Experts of a small language model: 13 layers, a softmax router.
Below are experts of layer 6 (counted from 0) of a mixture-of-experts language model. Rows are named router (the router's row for the expert), down (a neuron's output weights, with its number) and show model dimensions 0-255. Each number is 128 + 24 x the weight over its row's rms, rounded and kept within 0 to 255. Numbers have three digits each.
After each expert's rows: a language model's description of what the expert responds to. This comes from a sample of Wikipedia text that the model never trained on.

# expert 38
router:121087135153115132096135148118083148097102105154106108136142125108170143152144139125095152130155134146118150149119133087153168095151162121121131121116157099106089154153127091130145092168129162131095129142120102163161148109113159109148136093113134132142149083102159102129097087108116105089168156101173148154098118124099163138120150110097105126125131143143089154104178157148111089134142102105147157142173149110113163157096140108143103108133177166113142118119143159142143080112100107108105118152113138143099102149110157102112122092131103123108158111131142147138110153106164152141114133099150103120122097155161135083144148111102121136172128116134103131087155131121107091144132156106175096140094136106159137086133153096115144145138106102090138096090105116085152163110103130
down8:132105152171129110116105142131132172155131110152127132113124136072137126133152172122086150159118148112159089119118140108111187154108147172071085096148128109116160143134157100130080145109105169147148151150143156161154125091141125128113123109138097145102095129135145170113113093165131146142153140130113111130142169121104175111162127134155119136124172123113174128123134103153103117169130152158148118121143146101130139146105133124154110124134126113150139109126159154089151140119130120151163141115153130113132130129115057112109144109100103126090130110078131143079099111137112087132129141124117149182114155118170094136163157118125146147107118130109148082119115103152110107188099119105132077115118096147172123118144100125139127121101117143127137124156114092184099132118179082
down9:129161155156113127147107109170109129169114104142108123123105122090104132113136128146139162120130131092167147121136135084155144126123098190076123134121155113125133176124132120138126119118113127088150139138074157131132120119100127095149104141176125126144098129164126121121130176170145125061170154187125088100137104110069102160125123105131127134172158130137149110109129172165120116135124106134186137124132141099137138119158092161131128138146127152119147140067060078111130148087159100151118131139126157160118148122106144130142100138074111137116111124133089121107109152149133130111123115152124160085125097118134113112116158123090133122170146178129162122107142107124138161134179135162163116130113161112117105139138117166114118142100103140140144167127130147130095117155151093
down10:219183120156113141160148135095137132104095086126159142153114146133155136139130116097100124057149145133117170135138147116130102116105129140165102125147158127104119122141070160130132178115130115115105082084127152126126147066140118136117184111112161124118143137099141171094143149127140145077121123115114115153103097132133171157132136095116123150130113107136112141145142122139140180174146110109159124139102096113128107176137129148084139129138112073140132071077152134110124108109119132090157128113135141167139139163144133084140112154099109113123136140112125109118135138107126138099100100112126095133121092122134127159134120146131109145112115106156184122152115132126107112100156136116151144098130144133111140135140094138136105179115169145072101151112134165136167138151123121
down11:112103133126097133153110094147134096119115161142135127145102150166132160117137100133114045118097163132126121155147153104132099148136153160099105118150133152143147133125104184105139130131109156105109151119142158174093116102137107103109135138125107106115135100123154145108197133144136142152124162134100124108156139102155159140125178155113141163140095128124138107148163170163132158161088080127166128129121116155159081129111073131118104136135106180142168136120132129083094127158131096160107089129169147090119122145149117135120114150121155134137130101070113127117136128159124120143159118165114111124166090142140127158155095123158126142147129128085095137149096123174130132111148156118147109122141111100153088118128148112123097065151133088127123109156168155092133124167132125
down12:150163170136147125151123123163166123138121114119159134077127102144136183152152127154102153153125135136132158145135107169089167135115093111121148130131093139111144117117127120140085153104162099127132146128132163138131105131125130137142117136149097087128146097121099120113126113128130121149112124089124169118109125138114117092155126133164144110122070082141141132141076105141164161115159147197130131173118126127174111117118116110120099126125143099138078153140092127084132143126086119151083179073122102106110125118126108131181113164119124101145117153081148139180125162098148112172138171118155113179070112162099142164121148147130126161131141132138168130097152107130141106120115159139129087123122109131109133111094111153138137153099155155135121098146100099099122147158147152
down13:108151129080135109129101118126162126164156102077130124116159102125096133138148146134088131107144067106116134093112069164160087139083108100099156192171145127093099117147106154128129135134113141088148143132126155146159104117097127143135109149134160150096125132143142116081072188094124135123093150171137133096126131124129112122082110104115088109151123087155092106142137090175095122179096159155133163141159094147128070140136112121153120127139088119142162116094114149118137141124097125124109120139125088168157125137128145130140153145122138159147092111106116107086115133147113106112127114121096114143122128151147133152143123108134155125099127174099153090091090155117132139117125123125132160101124124141122142115102163106137136135149134112131134088134109096118139165141167095
down14:084144161144124108086149140146121138138081111160136120124106130157162126153090107099197096108105144129110139134099079129136153150120143128115144087130122135140094088144129133126127086101166094152103186104141098141089128107146099098124121139159124154122117163131080111158120153139119130102135131146121172120144123122082179125148135113137139115120156121118094091096125115145138132125126134117139152133112147116156129109105111119154148123074120102123129138147146148099108133102138120154126101136174128094097130089091174151104095160108119100150167100129137155178136206114148145126136110084162124118140142143094110147154118130115122124142108116117123103183088110101105124081168119084139103084093117132175114159124124110147133107113132146147113166108152094136111123155114157
down15:124116100128110142107153090167132102119108091175117128126140131122150186128122141152135118114058100165118132123098098155150153127145150123124133107108144122109132138105160122124133138110118106158141140113116125131125110089130108106130084119131094103102096159119123146076112123121101127150088135147153166146146109115166104122163086137141132127168131113134128120161145162119110104190157141105168149121152135117173179130151098150082093140093102151154115113122123149102080115118114134154173113142128125121133132118142124111115159152095155114173082109129125135149142111130100094094119124137139132135131139168081128113137127133146079105098141118145111091127161076113134148146088097094086101160117128124110177189129077174150140146130175140147143118140125124082125142159119145
It responds to: Line breaks and closing punctuation that end list or table entries, and abbreviation pieces: Gdynia., (NEDA), S.W., Yugoslavia.

# expert 6
router:120085132152113132096133147117081147094100112153104107138142120106168144151143144122094148129155133142121148152123138089151172097149163121120130120118158098103089153155130090128143093167131160127096131143119102165163145110110159103144139092110134133142146087107161101135099087112115108090167154097179146148096117126099158139118150107093108130126133142142085154103178161150111089133142098105143156144173151111115164157094143109147104108133178165112145114120140159144140077112100109111103116152113137142100102151112159106110120092126103123108155112132139148138112157107162150140116130104150104121124099153158137085144146114103121136169129115136101132089159128121106093145131154104176100138093134106160138086135154096117143145134106103092136094092105119082148160109102126
down0:126109125134185111156157093176148137112118115144155104088120145116140119123109152104134076090126051149109138081137148108169167076112114100144114134119122110082154098110108170126089142146152113095163116148139098086101168125148152124160136148124094098107140145103087139106132108116141157167150132146070159129118123114178108139119118128148148154090183162141144133157163118144133126188108129152160144159118106132097112112156145141110132151114178139136116127165123147107096136126115128159096140118103148101123132100153140127117111135140139158110126129133122135107081098130125122143136153154161145138131179091142136134138110117135088131125124115122133135141114152145140129135186153191119177111161117102151133115099119161150113127138151155131118125139165146092142157152141144
down1:125154158160138089103147144091119100149120089108137123118111144131127117109125127144092105107126101097135181150155114103120185139117124143107124128136124120154101134095131116129157113101119114131190112125155126133078103148136144086127136089104152127106097123156153144136152163135153096102107148093127135160105134121106143141118116117144140114143123112128113124133151141131108133130132148176106126118131132138127091140178145114108100126111093129135129170140152132159164099095127112162102162124135082118122088142098119079118092144116120073076117108141122114175150101133087154083101090178165097160145125101110152147085167152120157142095118137133153142138122138147092152142182178154110114109130151102168169094160101136177152107142090146130145131113134106094148133168110153
down2:181130137128134102137127116076113147100115122139131140143154107124151094146126120108158125158156184147131134115150153136137132137180105127121139133118105186117112157171132127131119080121161114103111143152128104114120154099168120166090155096129148098147114143144109131078110146099111146117092141159111156132112125126145141140154099113173127174129137144113126150175166088144137100061123130102149105089101116157093140118152167181132130076177147125146127089160150104129150156146112137158153118137103138149147087140140176123130118127115119140102165117142133143133125144085134155154110131138137154127121106122119129127163129124083202151129143151075155155111141108118109145127154092154153185119159132126090178163132119131103139136170134110144152139099128126098131134133147143
down3:152126160132143091105099121172129109121094140084127121138134145143175122189150137101103143171135094134105103128149103126160107152125122180133131147085166151129122165128158122136085130118137141074112142095118179122146146133170157111138126140167166151124134139137153084113147145143113160127143125130100101129126149115109108100150073134146109131107107157112143135122099111098121131118156108114175122163108119110166132073104127137120079124162161101196157123163136130137106150107141134125143118114149109147084121108060167098085123141100130114152128146137161130156144180118091121116113184135105170115095121135144161090124112122145110157102136128117121104116087128149167156137104147094141133126108149145108144151101122150143101128121126162157113121162145151114126122147105101
down4:142139107115126136092113152139153147117150128118115087155153133134098108138163185128177155152111123080157103132122113147098186136121143151161128123129142138116131098141100114156160087103125141181125114102116085116123149162108124116127102150130156140162129152165105116155157108130156160144130143141099118145126099150105091117150155145133109108116122147141146129169154068126116127122164112131140117198121154083142165138139150154103108147175136069144136171161169164160139120119168098118141101114125114147107074130130152146116153123117098135130119123090160118130106052131145121091113157100167137103112131095147110131113144119166141171110141106172118112142107160111114160129134081129142088150145097156130120125119123097110136126116090136110113106101136140171137125108117154
down5:113095100098109137124110127126132129111137104113087087164161116094133121140147158140143149116133129180131137148155135141124155183130114112140158139160134155119158116149083108149059161137139140105142104122145126107130169129109124095122126120095152098124143114150091139118086142124142138124122120135176130144110143127169160151128131122073151139171109129094153153135120183192099103145155118138118125137113116128099112118114113140114117118115124135173154090142068131109086116140140156132138124121148156151095098066128102092128125128172148071082144111136093098166139154127130104174164119137161118123121125121131162129133152177089126162145173127126161161129114131128157109087101135097138117109112120151141129165106151160150155096105094155133126138127143132164111145094135172
down6:121098168167159173146141114144115162116065119097106131136138118114125126156083096094119158099161070175130127173143094135114105152176149103123146120131121113116144118147150103117097107089146104088134117131108133127097152120153147158153127140101130116127116131098109104136117101055101142067126163125172154124127159119155099109124141153065109079122111095126089112133156173129151112129178134161138144112191115133099144166152105167126181116109129181150140152151133081147117139121149068123145112105129147118088096155138128122140134140104149170106110106108137139127125142134138134140152103116119144153134112148153124147131138125172107115109123092095105104121130120153117136125103141121104098111144126162126133140079145150142091112149111103131145123114129127148118128130106126
down7:119156148121153076144099133132151120140117161131128137123168086101126117129157155140124162129137127137106111085121097112101079138144079139142126125149140086107142159147117166110109151085076117137153122111160171136092105139175101119134101119123122148111155098081138088135117149160119115119162097124120134152098136133126118141186142139128160153112103160102113121128105140117179092132184164139132102143145157133146142071133149094122111084161091125093122143154182157127128154116116137116164091152107081143144088148123118144113103161150106140144133119120099126122093140127150126095134120169112135157116170096109141135139135180071113105097123152134115121138105145134137177087134121118103128108096115113138089111123087155114161131133140115110133139151126125069144140113131090
It responds to: First pieces of proper names and capitalized words after table pipes or colons, plus line breaks before lists or tables: Prem, Aleksey, AP.

# expert 2
router:134124111132144088101133118124090135113110095118094158120167097087124132154130131088104155162157118172127158151144169107121138107141150110123130090077135116125108122170131085127165124203154164106134103164135110144146126108115130128160176118105182105183159130151152077132112139144112101137161170128150143112087143103104140126119188137130140117113121135148121137130145122111119123122146105126152124156112149091092166151101142093100119105173138152113173121130170142157131130145104142135115108089129118182109113147129129121122135106134102123098181131110132140146121134138136153162108126089151103092138084131145119102092167114095136129133126131129096084159140153135123121114136145110152111092069156121174182102155142105087105137116132111122130105107107158125132114126122153
down0:121023100144135092190140143123096132114114076132171126177149081130098157147189161132144155093141089111136128145146091129149130141143115140078105084160106111168142154173164127134171103124119131156114110103119104138166122130109094110140151109132145094133108157151119111156158151097134139113112117116149133123149124155143089077159164141162169134132118107120141122100131133110133140102147120134137128140113125124114088105123134146086141148091115133145116144100125135099126112177176140118128120125138084108151107092115152172161146142115141125149119118172187131108124131119136101142150126106086142125142115096130177161135139129138106139098110123118108174139104130110147151108175128118112124102090143144102114148123167103113134165129134148153115120117122150152113120129136126
down1:150132120153097127151125119142145085109125145162128121106166136108085110132111086113108113131111114105089135129138167125128116125139081119151103151109141154125116120150126103102146138126094148154164150122161108121170134148148122082106088106124148145163135112156083122116135153138129116141133067177099188131172136099133133064129154124131145149124132111078132109130171133154161097140090139102168170088127127109124111122094109149140132134070135164162136111117161099139115141104129098109112141143099148137126132127117171137159127148135140124140105139135118143156105138083144142119126125168117164124135099130139171133150103099115132113159126145125126117167114100131148169184096171143165121131144080121114102083106077118178123121120103170156148120141127151083118114137185143
down2:119097116102105177135162145114143125126139083138121133194106103090104158132180121136111103099108131142101094103093102083134117104112146138150107064158129168136136126127133132094109141156153146144111130100121140114118156102138116141139100141126074123104139115132121126163128146053119149103158135128133145165090147098110157090129151090182101114096084113105155127126147155135152135114163144148116141147121071179112159156156076143156136153103152123104121151122098148116125126100137142115156117108091114138145124137138146097143127161124122145113093129160156142139133170081153090149124161185134112102128180145122092129145128156095119099153144109111138142130154129109104158146142165132088126085142130103128086109104123108147114127151159130147154139108142128136132117093109121
down3:123137138102162133101148115121125132103166125134179158116131133158126154131135149127110158141139104160116069136153124149146111096107117106107151162132163138179168156059139135100123136127105176128122096146092162168094117088165138134123161141166129184135134161126145105129134128116139139112104121116131125152148155143178130067121136142134162095158115117067171149110155122109087129124095106130137138133121122135119111109149127133087159131130082145100163128132145154099122121137134070081161119156097133163144121105136130135149164112145111116134115112159129114143124151112084101151161116110106154143135119142078095170123119121113142082147099164116126121109096106111103175116171122159122177120160141097114132090120098175147130152112123157117098147126135102120133154140127113
down4:125176132139121107166138099166122149112126166106138118127137095104113106138184113103128133166169111127126135141146134149129108161109185140143103150153135137127163087171113153120169159129101099150102111135126132107173096136137147117116103141136201175123173127139151159134118107140108113121094147126141112153136098143111142137153148117118090087097132121097131145126147097075130162143192138160070133125120097103103148129097104125095130117110154142143130091056081135170136148101124112122119130119156116145105117078103112090152138127120106134139162124139112157149139146103108117163123111089140154140145109137094103123143144091133144163141141128117148108128119138116198158145133131131112105127100087124125104107101091143099138175109129136100134146091110140104145103152134150
down5:127118163168116096145194127141114111114110106147167171160115138113132127116120141173106115083166155112153114105087127147158181147114136146110144084148161114151143145125109105101128139175120097132146124145109134077119102134142102118108128144083124123139086092080129140136135144137139118138119098110085171084089147109150092165106160094148102101133126119152084135127122135148153188108116123113126186158128147107117103135118145127136094098126103128163104118118120144146127131157105141115157111142086118138110155134125162140114166139133135091089125151107096123118113139117109111106111077158145141107122095143086090116130073106111115116133117096147124183103111145162113136154135124122138166096150142118120178088134125139094140141112142143135145114121104129147157187159158130
down6:096109139106117120117105115175109158144143128091146093088128135145134119167099199124106130112113112095119125138156115138121111099084155115074159151115129146137146118124119144090101143171101122149141088117128121148111130162123080154165104153106139129158117128141070131082104150114110113100124098123122118103121119139135141108135158133100128124177145109109099138130128134085107124107144077148092131148112090081138128144129062102107161110118147103114113124124130111086111129155091117166135114168140124130137130143152130135146145118102118114148105144141157142163124114121102094120118138162106122126135120131128137134118129106140102184142158161085147150108145139083181129115101093087159102172160092164221126138119117103123116124122128114080143151160129125145155136143139156
down7:114132129121206147150129134135172177100111179153133106107130104109108157121114118108113116132086123124122132155093115078118143119173147112105108149189149128169112149148154132136169172094122089122156054104177135155116114106118129078135154129072159178138126147115154139131151097138136158141126151112156149153110116145095123126150094066162096126159116131101138090091125104138125110135141137144132114144186143141139081122121138153157164140148124118132130130121124118139104157098140113121142142143122124117138136124155110133114091109181121131104124122099106123108153118119127098146129163133128129177129094160115129137138129166132096112096135146105131160151120092169082101150119138131112135159145132134097106139134158129107131127177157149095178102125109130120096129152130097
It responds to: Inner word pieces after prefixes like un-, re-, con-, dis-, before endings such as -ed or -ation: un|im|peachable, exec|ut|e, sequ.

# expert 43
router:120086131149115132098133150116081149098099112154107107141144124110172143155146144123095149126158137143116149157122134088154173096151162120123133123117160101104088154153128089127147094169132162126098133140116100163160143109113163109147139091111132129144148085100157102130098086109114102089163156097176146152098122120099160138118153108097106129125132140143087155104176158148111089133140099104145156144174149111115162155099140106147100109130181166112141119117144159143138079116101106112102116150114134144096103149110156106107118094124102121107157113130141149141111157109167148140118131103150101118126103154158137083143149111100121134171127117132106132090154127123106094141134159102175099139098134099159137091131151097112143144130104099089137096096106117087147160109104129
down0:114101136111137119093123109149144154158113131142119133119118119161162099155138139143111155115088118110109084109146153116116088124109149114132168128130118146116126179126141116112157156143115120140125118124126124156148097103135133077139149129125099103125135106091154159113108079136135144124109167076153167089095148163110154150116175166164099106144149139100117135140098170153107106150184139137124101151151086145148124100147122144155206135120129089109142107132132141138152143157129121123107124113112114135104153128106128118128091100128118104134112114150115087159146130130097151083118101135104104062147155143099155136128140122116165121134076102086158127120151156127109133112108111128111162126073151108105148180140091151111110125096165075142140160104136127166146193109143126
down1:186138116160159111127104112151143109161134130130079148121143158159146182090119099149135136135162127128161130163104108143128129112135197121112149141163149095131122123134142134124102139095113122109132170102177148154099141174124145140119147096103115099114154165109105131147091119105104124109127106123158093112107124109111154135132128135152135078160155169159130120128156139136160155112128118124141114114124123100145149148120133186167112156145056100144095080098152119151085081181117153135131109125125096112100140136141099123128143115143157142110153148081133113104170123121102100206102120179139141136124133115149124152105089130130109111119120108163110149124134133105080128144154107141130143119123149136082104147120115102094123114136134129155100130146075110117114089118087129
down2:082128166088104120103102097158144122160168084166132144149155116134147113105082073149125124135098119129123131116117104116128116110159160113121101161109131130088118136076118152128115136135113111110117145145115121181144141103159094124143115122100124101134129138135158104163155122144133144171148152131123109109145150131148092109086111124078115144124110150120172108117089126115153113151132163132134124119142153117158085120116131124124130100100066109101124185111120114103119146130125139160147163122106092099104110175122147133111159121163145204107111146071137154126157126114178152125139112127151156135125106120131123159128116151089128078120164111143125137133147100137120130124108163169099130148143129145160140142148151110133152079165117107144152164096134158061119101103080106
down3:078143149137124098156129143116137134084106144168118095130138141106117124122107153154148085112128134091105128143124090125107156089081099121109133157143125156113103135134124121152147125149152118100144140152159181107142138152128113139178143099121117140094121114132173139133118137145136121142152080132148119156126134143087108142166102106153143176138119168132108153104112116112112155158129111057116134119128184144081098156132137105122115130120120110140098151112127142116067095136127193152104134162127151135124137139126101139142125145142118124148152128141138117116056142100130126118099157105165119090094129172092094082097122165162143128120138119145123124133175118136112125156143138200162080100135127098148101151086118157134125134111131153120087117111147082159166124142145152
down4:177113132084073121169124147161123128106138139111131123164182125127118147101107118130125150144125135146078116127157151103115167137110093109073110122166133124116153199133113117142124146123159137108145141123103158098128123139158138115156134168090174138129191192124109093177132130136147100102137096139118119146098170116151131166132143099143139121148105164124122157118164155092147135109153149158131145121135139118173126135101067133120099143118131130132097090119160147140185129097129123133187112127153081094131122128152083135134126166100116140129112130122077092157109116090115113138130101112136104172104138110120131115111089134118143167126142110159157141128141140127084129129113117124150164131136119156177096141129135126129132138099122133119073140171115124136103108133133158
down5:137138164091104129125150098167141088151122102126106091137160137118099127137116133132134130152216104147131122147101155105160106160158113138115111118118118168159120094125127083111142083126122143102137132150130139186091128113128140153133150186145149100155146138105148110146132125083130109154131122108129153154083082118081157132122103139073116123141092171110114166118113179120153122116174123134133104135116164148120104178137146147131106087148160112114080087162148144159136119124126122089114116123155135161140107134135129150135085123121159130135141167117122115125127111104139139109113153111122113148104103164099148099122113146117082114162133133135151151122113118112079141113166110131158131146131124137138072117155108178134127115108122142158100162087161125167167129122079144
down6:144153118078134131133147131129112164150169130149065092195117176148107118147181103161128125065129147118108143076103127148158105113123162124135138139106133125147132161132148129160192133102141163155162160109062119144115145087122124115113105121102144162123105139133135159172159156151119086144134161119103120126129129131097166138156115146131133155141123130123126129190091130157150109113110180136119127106127156134133198112130121123133148115116119141129110144101121109111101129119139112136079124165134129125152091125124133143118102122161124171108137117190125133158091164134127125126149118121115119162111091146131149093099118149132128113054124097136080169103138137128159100172112094116143119126137141126110146126174106126116122133138151127098117132135122127106103151108165140
down7:113130148127153111129132116108120102163119125181125130099196080167138128147116153121107160134150105115065158140151106120138115125118143150151068158147088143129130125155140147136095121080121107121139102123105174126104163166107108110108152140160083099090094136111166188129129141156097125127106158101087101133147079112097104128130163139168140096110108139128096144131123112126119154088150111122153174152115102139144131127170115129131109125120141092113108135126088141116127132072130124145109111114152131132136113140119115109101172056111088145105108116127120149142136106126131098152154105071142117120114139094115129112105153121120123083135141141156114156128126102137144149121126161125127131151143130101130138156136160084165155124126087147078156139127144145063157151116132096
It responds to: Line breaks ending table rows or list items, name-initial pieces like Ro, Se, and nouns for people such as person, individuals.

# expert 26
router:111106101150121129109135137154122125114122110138119106146174115104142148155145135150088175143114134142141160144141123125156171094143131130143117120071140092116057132143156114103140109177130155156116131138156090131174171132101131101135138107125127138157171083141156083174114112093122091077144154124140132121124106126086191123099131078107105116126151114129112132112118124126123074144142136104151116128170128127117142185095126114116091117145130194098125152117165145166127121103101111117085116136110122142088103120118162135131123122128130128103117129133139113133139146104169154125135099090152098128138139131150112095111153127086110118197107120156130115135159130113121054122130145107180120137134147122145118110135142122148150120138097139087130107099077107073116139119119115
down0:139135102164141136149132131110136134119149119149142102114105123131118155059136159103131074143168116116155106134151142074116115116112079156116087087120158115133126110143132125136105114152104161127122099124111149155180136155088098126167129116170104132129117136110113161129143153133104117134085152193104158120146159156117066097118120097106120129173148114138122119107142170156118150088165118096120107091106148132124133107141171101124127124105133162164157132098114080159141118142151129177138100149155103175158145155096129094148103140119118169120129070138146115112139135152155142126112101136102129128134128142110095120118108136137092152132144184115068095117141165159139120117167139110106115113098151150132127152104125166153125154145132095119142165126110170097123135122150103
down1:113151096156130142145145168108132139127100129127127135131143112133111155111096096133082113153080106102167128139122097136131131114135138185142170097099142172111114155179108130140124131136107125149123117141140126121099121162127125135116087183123114106152139113120128085129126139101150130129142122095131126139165105118151179061129091159072123129134134131103134167140117104149140138101124096130094159141155135116138122096126103176117150156125125110115154138121103164153106136117145169109114145198090125116106118131127152145082109160148067149141156170136088136118082139142125106134128125134160107160080169128162120107163092128163128094078160104129108148124182154130117121151163143114095116132130175107126148179118091112109121152129111131096147128123154158138153155108146116
down2:131119093157181128127091148120157081126133114094134114130103127140102129123143127125151135144124141146091137106132164107100164156139131148100092152140133109124165152166119096155131111126127173117091140181128126143151142112128112124165162163168152148106107155104145134066161131099078126116153189149128111115088121142123114130151142162156107142110116117107095083095107129116121123131108108105119157101157131092198149130153126127123153083132110153091141131091144127094150165159127111120105081140142095103157091137159109112122075095117122101157112065078129131152148103135165095144141140160106131124143117137114151142161112070149146104137103128134110115162120122131134105127124110105066107105164091109104129120099114113105132144136132135123136122134129132144100132163159153
down3:122149137133116132170136149108154163119192129143103135130135101165123139116173154134153157169128143124141110107142193080123083137148135139133138128201124163099114166135102111169114140088107116120105133090153165152144112086143116115148069136075106141097112140142115114082114137128130151136092115096112091123125152133113111136111125151125178169190142125137096119091105141125129122098158127133164116126105093114152130135133179154152117086145137129106107107103156133134143093139128096150132093164181093105105132124129145124113109087158139109135126093113100122154146143134175110093116153128141142157120114140148132111130143119154130151106108137096151176106129139126148142154129139115157114106182129171160085154154142117156145131104101120110127108151140116125142135088156118
down4:156152171124090132121144136155139134159109149092120141112127144115163144120118124102119122134109133103132128117122131125105125121121132127103104100090170111083145071068141140109133061172150053136144177145097102112131129128130140120146109102120142137140141093142116130146119143156124126118173091107117058145142130157187124120129108112147112147096153157153147131080134157104125116127120112124127140108113132148142135103135131113113106084169109147177189127080152126112135131133150124155154139140143140116136142127133105149084119125136147111110150113138088151118097102159116121160152109136103097082130140148156105110100153118102131145118172119156142138135121133079142158076129124107167192101129117155091120103122124141164116115131124107121077156107135172132164091104159110
down5:115164155134132107141112144079149115132133153107093116093138128100099104124121154125144147130122097121140159123146145122179171112162122140106158165088141117123145128091134140100127113134126168114123136105134108144115111144126127127161115128160172157082171125134135109148137146191149122145124123118139099115168127149116084170113099092115141102120084157119109127112170161113126122138157167141148138061131127149110074108106072130103152120130119104170105137123134122156075133093131145146153097118138115094142122135123118141092114084130116094142080083153168097130113135113156147154152102145117130103107142072153153088114119121130103128105147115110142086121106159143137145137090091107100104103135110126116130101109140153100182174140141119126127094203149114146137130136107139
down6:095107122117119127135147109132091112135140169118119118121116134170125153102121131135135158137109160159167134130074094074143095124108115174106103087107139140132101107131139117144147117139113165124096148147126132124116139098173174153109084111098113147153152145154150144094168096110092159158136115153164113056147113150125083104154146127125109100150119096173087119127095137114168106097120139110123148107155101117117114179128183084151083154100159146118155159094096116138140132108156134140130117149103101169108137124136140132123089123132118128131139133138135118104116120106115143099106123111072132114161108074115105092117116161128127083124140138103081115134135110124093088153132117121088103150130107144156130108143139147118134143109112109115151164104118150131191131071143131
down7:138082168111146122175121098118170126141158123113119137124130119165148117157115112113139090140128160158106093112135117143136109100101090148138127126098133149110129141153156155092155114157095127129074120085114129100167127122126173147136126114170161105164103135131170150113133114089105108189129126157117093126157108093124176100148121149145143113151145121103148095145101119132113104103175109146156059176112172142141187141135126161089087115139101174109157136144109142126145136107095164126110151131086114149121168162105120116124091108168126158114162118110140078135151092126132112111105127157133151130096113133155146126141134104090123118109101151162129144160129115131149126125130141120134123142140107133104120122097108121115100123182141126159119130076102085107099105140149151
It responds to: Pipe separators between cells of number-heavy tables such as sports standings, results and statistics, plus semicolon-joined score tokens like 0;.

# expert 42
router:116142124162142130137106109107134126113078133139129139163130127153171118176182103119105144133132131170103155158183178107162150100120188098115135087095171109118122121124104125104146112120147167136163107109166108128173151114115150109139129096109138106097148129140137126156104097120101123122136147100147167127117153120105129150109166130110093106150117163166113161119110093096110110129118097098156137159137128126120143136082125119105106134150148135098153102078135146157159143098117146106102148148086136139101116134103149123113136117160077112119185150110146167145132115107157155169116171134169129126125122130117148130110177096127077160128085124134084115109158150099119088117141123120123125160122143129144161117170148103111135119151108087113149115100095100109164136115089155
down0:106126119112173105184123109147128116111129082088151150128102161120130154102134122118124088165117094121084098169073135175121121089141116146072144105107105112108156059118077112148104098158104116135166117120118124149124153114103147135156106143140093121107151116154114175203121103139144110134135153127130141116105131135126148125138115166114128104112126102117079133195135139084110113139184142161138153144160139105083117124119144136150101148105115115099127166132116153167118119118112116145117134124146121110116113096144138114130139134132107137148139095118125139139167114135127126143117137108127088069145114112145124137192106095181119113097112069118106107110141101138112101120110131126121154160139150122122126177169111115123125092168108131115143143111111108143132130123098082
down1:105099116116117116076164136095109143145142109154141127093108115095171106112145117148109164142186147119116114111104121097072078129126133114132149131125114091130110113094091173162109105145128174130076104135144125167140115117112134133132118100192106118157149137080151109115139127131108139128129133135151137149113145103133156112177113105073131160129120157081161149100130130124113109115076120129109126155104131175098142147132117094124124112080162132170144144132120184127082125131122121111158103160159125105121127142122152163132115096117148086113078115132135161134096096147101109117164143100117179121119156125067122123119105151153148128124105129174116104114098116109143162103155100134143130110126138124135103084111141162112139133124145138135105078131187107124149119112114133
down2:115127104160126106149135128142110157119105112118147150158141127164123076085114152102100134122118115123150132131125112103153112126165144129134123138090092126113151092147153132115143133129120092184157091156126123142155116168106148130118110147155107172123131126080175137108113125105197115159134158098111183119085118134136066074111089124124169125123138146113174166124076106116121135124124100161103139124119177148152095133168129132063132124151151118135127118121142071113103099105142119093129169108157103124130160158123120089123104099138144142102117091143122124088091145158133144145159102159133105109101133107141093096147106132096128125095109121126143149137110134119115091145138091136107079140106155124126155115147161124139128081123093109103160112133133137095140090107135097
down3:132112153152127153105109143135115122129089153108117125122166086138138158127113111126131173149086168181145141146128153145174126102097138119100149150087129092152135158121146125150139094142173109127129099153104206134093101168116114108161098150103124113113137127134153124129152152122108120159127099145132109105181106104160134142150126179114147132120153135110083140154081137116097108153125136142146106125114162141158121072101154151138153109125153102128122113111108123080082067114180072119121088094109134130120125136106162124129135099111092165098119135114179112117074114107122089115088147124142115159170147120155140148120124095141107121137124130136145124103161160074107138107149132129134160135119109151121164079089130117144104108139138136148146145138126124124110133102095137
down4:099095130158142163152114097148112080141104113096174119132180158141124149157102105137124117124140094183108111130118156135142091139098121174107135170183122119157138130108104113141172177110131144139153157136123133113155152082117151133140158121108128130142109119130111147115143135084116132174130100156116104108096152134107125068093123108138134129119146078136120125122151096158140118120108091133119195122176107109102144143131147106144127072132143192146096121155106103158119136153148109108092118130135113121100115141097122119113121128123106118136158124139085136087097137143142146159109132124116125144183095142112175094166135123103114156141173127127126158124155112166122144152128143105121143102136121124106161169134093109123161143102152098136131160129163174160093135121110083
down5:162150118122149144146135105153108123127137102097162140131143156135110123134122103175148129106094129159118086127161164126128168131119124085091164148101150184140127116076105118134151130127126130109093100158114107128100165164140174111146131083168118175153141144124110105120160118081121163117123108138089164120163181077161130147114079143130131125140129141099086126119139106115144084149111138119129108145171099125157166116124143132134116130165072147161121101134138120144118142133169119122113121110133129125152128150115116139139144120144117125121125117124120102129126130179126120170127120132171147149106098151147114106111177162155136133140092096110118112083139121124131129104161095165167092125130123120109143190057152146147107125121159159083126178146087175119146120137119137
down6:129143134135154151132119128139130168138103152163132150164158108158178148058114119133114140091149142122097166115136144156118126158130135118133142165094141171138107135114060152082145109141089140131076096181109126120181114155130107167148142137148073135111144120103154124102137103119118146086112109135141117128153160086130132138113161137095084123168108086145159104176077170142124106117168139123136132148102109134129103117143125144133101101154106141139106145112132141158130093131120084100080158124106123107127121130105145145109126138122148115097138115099113118136137101118122144105136107143082148152116079064097090111097117131110125084147086109162134139118125124140149129104128150102131124111121103156136103124152124126118145178108130091138099136107129151183108094125153105
down7:105156142162108161161117127143133092104096052143145138097116151154113115134123168108164182094135100125132117087089150164147111133083125149076109148139135118122111127134115111181124111152073164146119128151125140134157127143118157129096103153127152104103116133095092139110140136152171135132124091169109135086101099100119137142121089122128125115123138154159100134148133093118104134147115094114115111106102169088108126172102136174100156143120136120152079110126126110138125092092132129145137127138119129134118161126144107144125176136136142123118156114092125158126144151110096129099176132108114133134160170162093159150132140130129141153144139110137099101108150194144173126178098140154117109148118103166135096110162094133088129144132168144119137163143174141125152126161101126
It responds to: Single consonants or clusters starting a word piece, often after a or an: an|gr|ily, cl, qu, bl, Than|j|avur.